Below are experts of layer 12 (counted from 0) of a mixture-of-experts language model. Rows are named router (the router's row for the expert), gate (a neuron's input weights, with its number), up (a neuron's input weights, with its number), down (a neuron's output weights, with its number) and show model dimensions 144-191. Each number is 500 + 50 x the weight over its row's rms, rounded and kept within 0 to 999. Numbers have three digits each.
After each expert's rows: "mostly gets" lists some tokens that are sent to it at least half of the time; "comes before" lists some tokens at least twice as common just after its tokens as in all text. This comes from a sample of Wikipedia text that the model never trained on. Tokens count by the router's weight.

# expert 10
router:549454451522473490477511396531431522534440407465610529435563476428528495554552549454514454358624527462402573516400560465589479481471551517458492
gate15:509488487532479577487541455428481528539488462472539489531454503480409501457475422552472501568466507444516534494455484504422424514413486579471487
up15:495483517484507445556459585452492486435498502446496576491533411523459554473402459559495501460547557561566545510545431498559553492451445463460516
down15:533483422453445547498528472492536453593449457504482529571499492511462504475469469499492429455447556426491395503452494612348576471417564472495535
gate16:366562529547500545517552450578444522453465389547501532405574472446543483504443452545554576488513456398503540502578428454490503499496558507468407
up16:503476532515500500487463433473521555513480496573529506403456526517421525587566462573413503523464433487535528503501470354449633528557475560557517
down16:482580519511525463508462477437611485532546505476465543546549486502524492482463446458445473420578492457539490516606468507468462518401516400438488
gate17:576468552459549469540526462627560442482465511427549624491523475542502462482491445459517564466518560512434615411488439550550579524477491515539536
up17:427549482613435512464521507449505511523495576506460400513484551553552524461488532555454450538525492473527338594470534516502420503481511483461469
down17:492392392477561515467466536415467546534562452621442476550552483475487583481514477493484391550481486467395449544462443483473535417575398523501533
gate18:526549443431614478451556487478526428502522509361476457417594494446582498517569516585471517579527428509400459428481516547516519575490422414510501
up18:495476516530501563501466496528461591529526478604476481559461527510422411535422507430516495507517538517586540520520497500398484362495512560500420
down18:501425527490560474483395445526370487438550484567463510479485540464560510513450466492454487552560540524457477483542582510480455485418497524444453
gate19:560406505567436528616439557523334505501503514548445524573464429485462436521490532533511516511521491474451442512452537526488680536433539497508499
up19:552496459545511530585546531553460574552414453579453457578578479443458493530410465525430464459532510520441435511444468508450501539592589484522449
down19:485492519575497529484622535563566480506463509425383547570569559471431602455537441534478530493482523477428548487470530554432513500497508404613539
gate20:478491427477456567497544610464441443505538495524477573605498523559510579499501456409528506511556457469512598488535522515602484482463511460387464
up20:507478336512484537446618515520505427559569510433534471474474532589527551502505455492503537517522434367456497510534544515505555475501494553312414
down20:537520484503516500504488499500361467476487492514535581429492552496438495507471425491480500472498531525405491463480383606554497459443443464485483
mostly gets: " school", " government", " countries", " operations", " games", " tournament"
comes before: ".", ",", " in", " and", " of", " for"

# expert 1
router:472403542537490438399494486452579582518481522416415440436518504546500510574432550522574539567638469421462457492451458491413427492428453505452413
gate15:539421447458466504531447488502488533549507443460514564513362534468535463513565518488403400477491534503475561566421482525572508399542518478525552
up15:504513576551590483520525458570545418434517641528462596556546447557493468538429476507594555556525574517476476457464506507446566548491500435536502
down15:500446523450515513565572484467559511482493565489489440484552535479464519458518412482529512602504480405513606438557458586416443520558553476465428
gate16:540520487460496493522501586450475574528512518464463582508468465388556544492537484567510536517520453466434514524386538506481506442564556527534557
up16:466467517563415524530518414522502495425530559491585405473536551547513436459460510516434435487548563505503473499544445510503461512475495491409481
down16:457435439524460539511524582445455464515621534426507530536492502530443503530602517445508455470565457576499488522516540488541452434544530569552530
gate17:560516561433466505499542448572500517528466484490416455522471510508496467572544482481505445482484540470460457493543507484397460483553518502543531
up17:541484561510445505450493537530516450532462525440410440560485495515498463510499435531560469516512505496407410441505587506390471505586541506546520
down17:592502529475550488506408546538547561462512446506562446489461490491462437541403520486402542521479478611508558533518498583525464404482460379415423
gate18:451487555472444537498544518507472583606387470558492563584503426409450476477488497443557579518568538463554501470476434474454397508575400591479513
up18:492508476469465411553456465490542505456580534488496384455394605529479577457496388512448487476414507523449409447507556484592456459413545505539428
down18:484540550533441473481555526538453472474585438606514573435457499548507545502467467440567553656536489515480607500586524487535553592479446552501431
gate19:505522551479434529561446600491485537501501496540502565459465549507527482451563449453569463498503493518491464441422509486479521536530445495515560
up19:356504442519546471503576470544408499548525477491609534453510515555408505495499590555418562487501488573530560533537577541518441508420585462396438
down19:511532404486552456440486449514441468485535521363552513496481447465578521448462562516471503433551424481570459458506468486543541489466578424475557
gate20:481534449497505516526583467524473486554460551515564450386540498463485413524478506460444462544581478428478432490491544467447559477601552480542501
up20:435601445480528527502520429468516458464518477538504440384500479466506482490480534506549505528561393454533477509558519457442539473516557442578532
down20:442452533605441495419494489517631563443482592448494454502489522450485551469519488573459485481509443512482461551517404471593467468424565506475529
mostly gets: "---|---|---|---|", " Location", " Preced", "|---|---|", " Succeed", "Personal"
comes before: ":", " |", "\n", "|", "-", "=="

# expert 8
router:488426474558593556530462551462485430527541484485515504593473497504476543524577572513511524608441494454498459518503505522521397486521453516561552
gate0:442429486429478455464401479549491522520549540498487598492531555493403419456499588512594534396435486564508538481451484454526564427470515574436469
up0:532528533561494460517510517452508490517508482525451448439488515494482582583458571502522526585466489633466421544531468534425412577511499505542540
down0:442439527476543473547537550583456523492454552478533469505458518500508540528443447503500427614448512507468571517498426421541480496540413540588466
gate1:390481454550514504517430459572516548452493510610416450475515523515460498555451538508578449601492518495458500505516484477554474548465520481465521
up1:542419542451472542480527543409504458363549512526584474498553568461437483490562469570398531431495483532467497588487563491498384456526502593467468
down1:455483489545533636509554467535537661507504500616506530557447518512430432468481457468513462459465437467516540447485608450574447515486512493557503
gate2:521498451561470479494537515481586508514455526568529434437557473460547498438505506511490423514488541441592447523572397490523512461565425509498513
up2:573468517525515592462482501514508492532467478516542473440513493455571495422471498473528477442431491448522417588538405502553464462518393503599501
down2:515664436420520580438469588513563461552456497443493529511542580525502449514540538497527479497526468507430563468534451510549623512411501534452557
gate3:439414470509418555471553530504425551553424530533422533538456513493497484532452557475460329531424474492454478472541459478593572389462466449474479
up3:481539544452589581470458438550569538435610506435530467395599521493501474508512451548562555473509562541552537522487409518438444597459491451471575
down3:519554579545411464439490503424527510554471530558462542487497443522584441477562508426499409497446488484321544492476629519401465529492533404453494
gate4:516461512530517466508593522568453495543378494518491442494486518429506628391604463475429486537499502459537509499488540493445559530457474519527587
up4:391519485458510572515557459460417554482540520567605533399528591554531575448445540506502468521554498490465485460509478447507566508449594478506534
down4:476446524494533464415547532479243497534511500431444501506476532438385449560483564502606517510540511478504499517516544503565494484511520552543437
gate5:434473464549467468440442553501541506540539472414561480497536493459470491469543502534573459411582513547545417507493544523424519506534420454436542
up5:498534431541434514431372481466634566481466506474512455493425437522488573465527499564471338502617501534495481559579561581552504556511513486512541
down5:492514445416522532468512479388481470508507499464443488467571555445505500495407432444588548601429497569429575551565455507637462557551530550449529
mostly gets: " 0;", " 3;", " 2;", " |", " 1;", "aged"
comes before: " ", " 1", " 0", " 2", " 3", " 4"

# expert 9
router:590502429502468552558435531476460514415571537595500517513432373572521511441449472549458477388475478556434487492532463455504501585564500430501479
gate0:446510430549448507486443505509578489439527460622496444475442503428532512525533452510489527494510479543444511486500525468469524577620493418445542
up0:512552505435532449459468452460501603512466517410483496512643464490552492640392552452482433477456534507547513491461467490520498578377511560622412
down0:527526468533537536466529609549612479451582380501442423473432579440518483497463499565508441500480500554329594529455560430475390470453550454438504
gate1:493469554539543535467406555486471506514537484507445522460457469496527525522515514389468503493495568525516502475548537513540544534524436484404508
up1:401484538532544526521549566500480473521490546443481385520497651531536541616509581550483500505462463409401492493485435517410431475575504594482437
down1:516412476463474472439554484568554515450541519432559519521455510567417562568576477504482505554505512471586490493404573604491572526515476420593532
gate2:463463493509450562532489452390494597521561492496566420564425527504469439508491567411438494492474508519425495528555468464497519502513546425469567
up2:501487418456588546439532506432495541504576518499609430586403567553540412475491517504407513495501488540404444508558451513449507465482510439530529
down2:527523493557482524486545575523534514480412532494416567511500485459445437476506554487466490491534458465483412548381564502450506459460460576444508
gate3:487523482468531478514556518466436503442505428543411465460481480495570459509515450450552460488468457495420600548562472507449509507452455604499436
up3:489562415535544508463673394559489505463510476491442508513465542494522422505452532482530531536363543565409535559516499461528520495540425585490408
down3:532493420557512378454432524504435427544392512483551470499458515498511508534486560510524460488490539493383512522433532477498514380580546559564534
gate4:529402568529442546441539569496468485523511437385484522481581448531554512520425480388557466527465482380510437499508523571476543488547514479432495
up4:528538515426611480511503456488499500529490568614480451541451528450452460443547507524519478442576503660510541504467439487488446462385519549524525
down4:472471475532546458475475358501480476520458464515560489513498531509474424512423493564436503400398462485548444525496428496515471559586500530525513
gate5:488568456550544583474478541455391456477486351466482475485506515587524515448488531625481425468537611570459502460496562492538533517468537502554519
up5:513459478424441430563541536561506527503464478486506543477481381484505555540574475336394526599440420515483483480430481566444583580474507546495459
down5:466511477543468558498436427511505464548492471504505535442461531433573421491498409441449601458547519422525445499541509586432484556519472483552518
mostly gets: " and", " but", "\".", ").", " &", " would"
comes before: "\n", " The", " He", " In", " It", " was"

# expert 14
router:464509439455419460408536411497400518548476515541564515455505481468493481455521529460526461463577489465536498550383506498502433556584554557437496
gate0:507431391442548428418502444502531523579526529526518467491530530495506480413466412501551500501563582511408437505511491460546508522511519490459460
up0:491452557464585425439468424438564586538533560552394506590588544588549436433436537481547487586480581532453395465423433444522476526539491563494442
down0:526558487558508545519520498541464522520476545477600473469433525445467536491614470560479461474465468549428619523563555480526484518606448490516555
gate1:508420524397559564516503482487465522465514507554511552431511493513456550524549541521439585565528472433638571507524451538529514543405548462439432
up1:519514527453459469384593462537417528510551527510369472455469505387506503498541528446464425504487481564504517549459537429389536570516545490480470
down1:466416503460572513452562548555606526538552469549478504495451447556547501574481541548479417570482452503508503504444572441527515458526493489500526
gate2:517515486510466521573534623536580492440527512402505500554439424456578461447424465524474527474536461475478444528525529443391456498486496586563388
up2:484431467457518482443409449492477487530372458575458434504539563500459521522564435438547440498448474532491562468444524503531586543516481425471509
down2:512542452584445563576475380463461572482473526462472488455536484537548460415466429437502472511545564452502497409493533396479543474463585530470424
gate3:440464481479473472489434544446463416455493447506569465441475493598450534561519510528540518433446515494512394420463487416514548469493503428604605
up3:487508476612492548507490548632454445554487574502470511415543433474478619494482507600395512486455516551474518524534467633486441520537531488513484
down3:419493512549505521483528421414402450543545501527551549565500532474500510537499510471445534507493505512555575557615465487481545515578470459462541
gate4:430449458475455461515475456500478524471542501534577478499438446429481591490404517463482459578513567514437431533488507455490445547571497585556540
up4:466526499580424621534541513517579565396515455545524502495530514452458545542522491478473408518499459436430525441532501558491587536498465467525441
down4:436516619455527509506553569648558517507560524429454467505437489443523468572514480541442565458495466597505507478434531537449505545501399507534502
gate5:486501403492438500553475604545569481483500502530473570473562557505506460511577476589562463452576572520505444460423541543523414452551524589453521
up5:435465550441519482516408515489527535498519470381545474530426417500463490480487481530488556585398526413447578557534463448437508441423405508511548
down5:421436500508435483550450465500585451469597549504503481471493477538552466488489560495423597448521469436503511547546428542467515540533500496520555
mostly gets: " daughter", " father", " singer", " wife", " actor", " writer"
comes before: ",", ".", " and", " was", " is", " ("

# expert 6
router:475426447465521503488487490489567444530521438440454511517524521507474596541546590541511593565519515438541534538486443460543558451430528440390479
gate0:522451506532479481498593488498580426535468495537424598506521545536512482544491574475549479545493544425595519566474654498446518643506485437479589
up0:457543504455539467524506577508391556487492533513582382523533494488549546401512380506505527488497486607459498415522421520521497419549510518555394
down0:521561500467503508443551469405418508491558562502477459491461485432498420484585530550554474397458511520436501499455491557455503439428484452522499
gate1:520418443499500495435569545548530577508500554509538481447477530556556476509401494484517493513519526440577469555472463426573482587526436532546539
up1:475549483539540483499404533467474537536514438608484543543570489422496545437652520461484440535527490521449523461531524596491479508493549434517493
down1:462502537547552485443415403470511454522545467548426513432477452492542450412511444452554504484470451495528517512563554530502505537481532564527634
gate2:516407522481498420535445458570452515491479551509446455445536527432550476480470529554592585458448540464490495562504512470409605484440619544451508
up2:517359474509537539458532431532513548438512544511374459510423479464520433457429541473491572510377517466523468526483442509459579404401548566362526
down2:522459464477495409558470530485487486442424569441532428504480484501588634521468522517396540527533475489416493470430494475456505527500626478435487
gate3:540494531532458450545454510457545547496546433510526470458502451527531495565460521523524490534505364464554463522508477466527440515562542587491489
up3:441588519486532485472500451496401478540511539487424449494454474481518535567459469436477592447528413582553375460479503451550591446520459492471443
down3:523490468433468537581539571502485462503551488503556515537546541571436503528527600481499446515407564423554489606480510485509450424548471506520525
gate4:490477477504464583492499494543509477478439513429454476545646525502507587513528552490558521420525497445501578489588482569464439443463539460474490
up4:568532385576510457544501513492524540470547545370466506453490463466546482435472514578523457524518483516486421511569512531427499484446557508564520
down4:606530536520525468502534519465489523470401352404473524566484479511493552444541430523564560513560547514535547547419471532479480631387376454615481
gate5:513408472497441468358475518520510422498469462550480440509533480535477474439583448565544555486619561600496511582386489511496505523492424445548545
up5:514541455537458524559448518536473532513579496425552478512457523443552521466492507486511497478578562547542516479461425525575393514522497537433475
down5:541410530430480402510519504470488500591463521563504469497505405553517449519564464569430494458528466515515521558558587533519528519546445357451477
mostly gets: " ===", " (0)", "|---|---|", "|---|---|---|", "′", " %"
comes before: "\n", " |", ")", ";", "-", " ("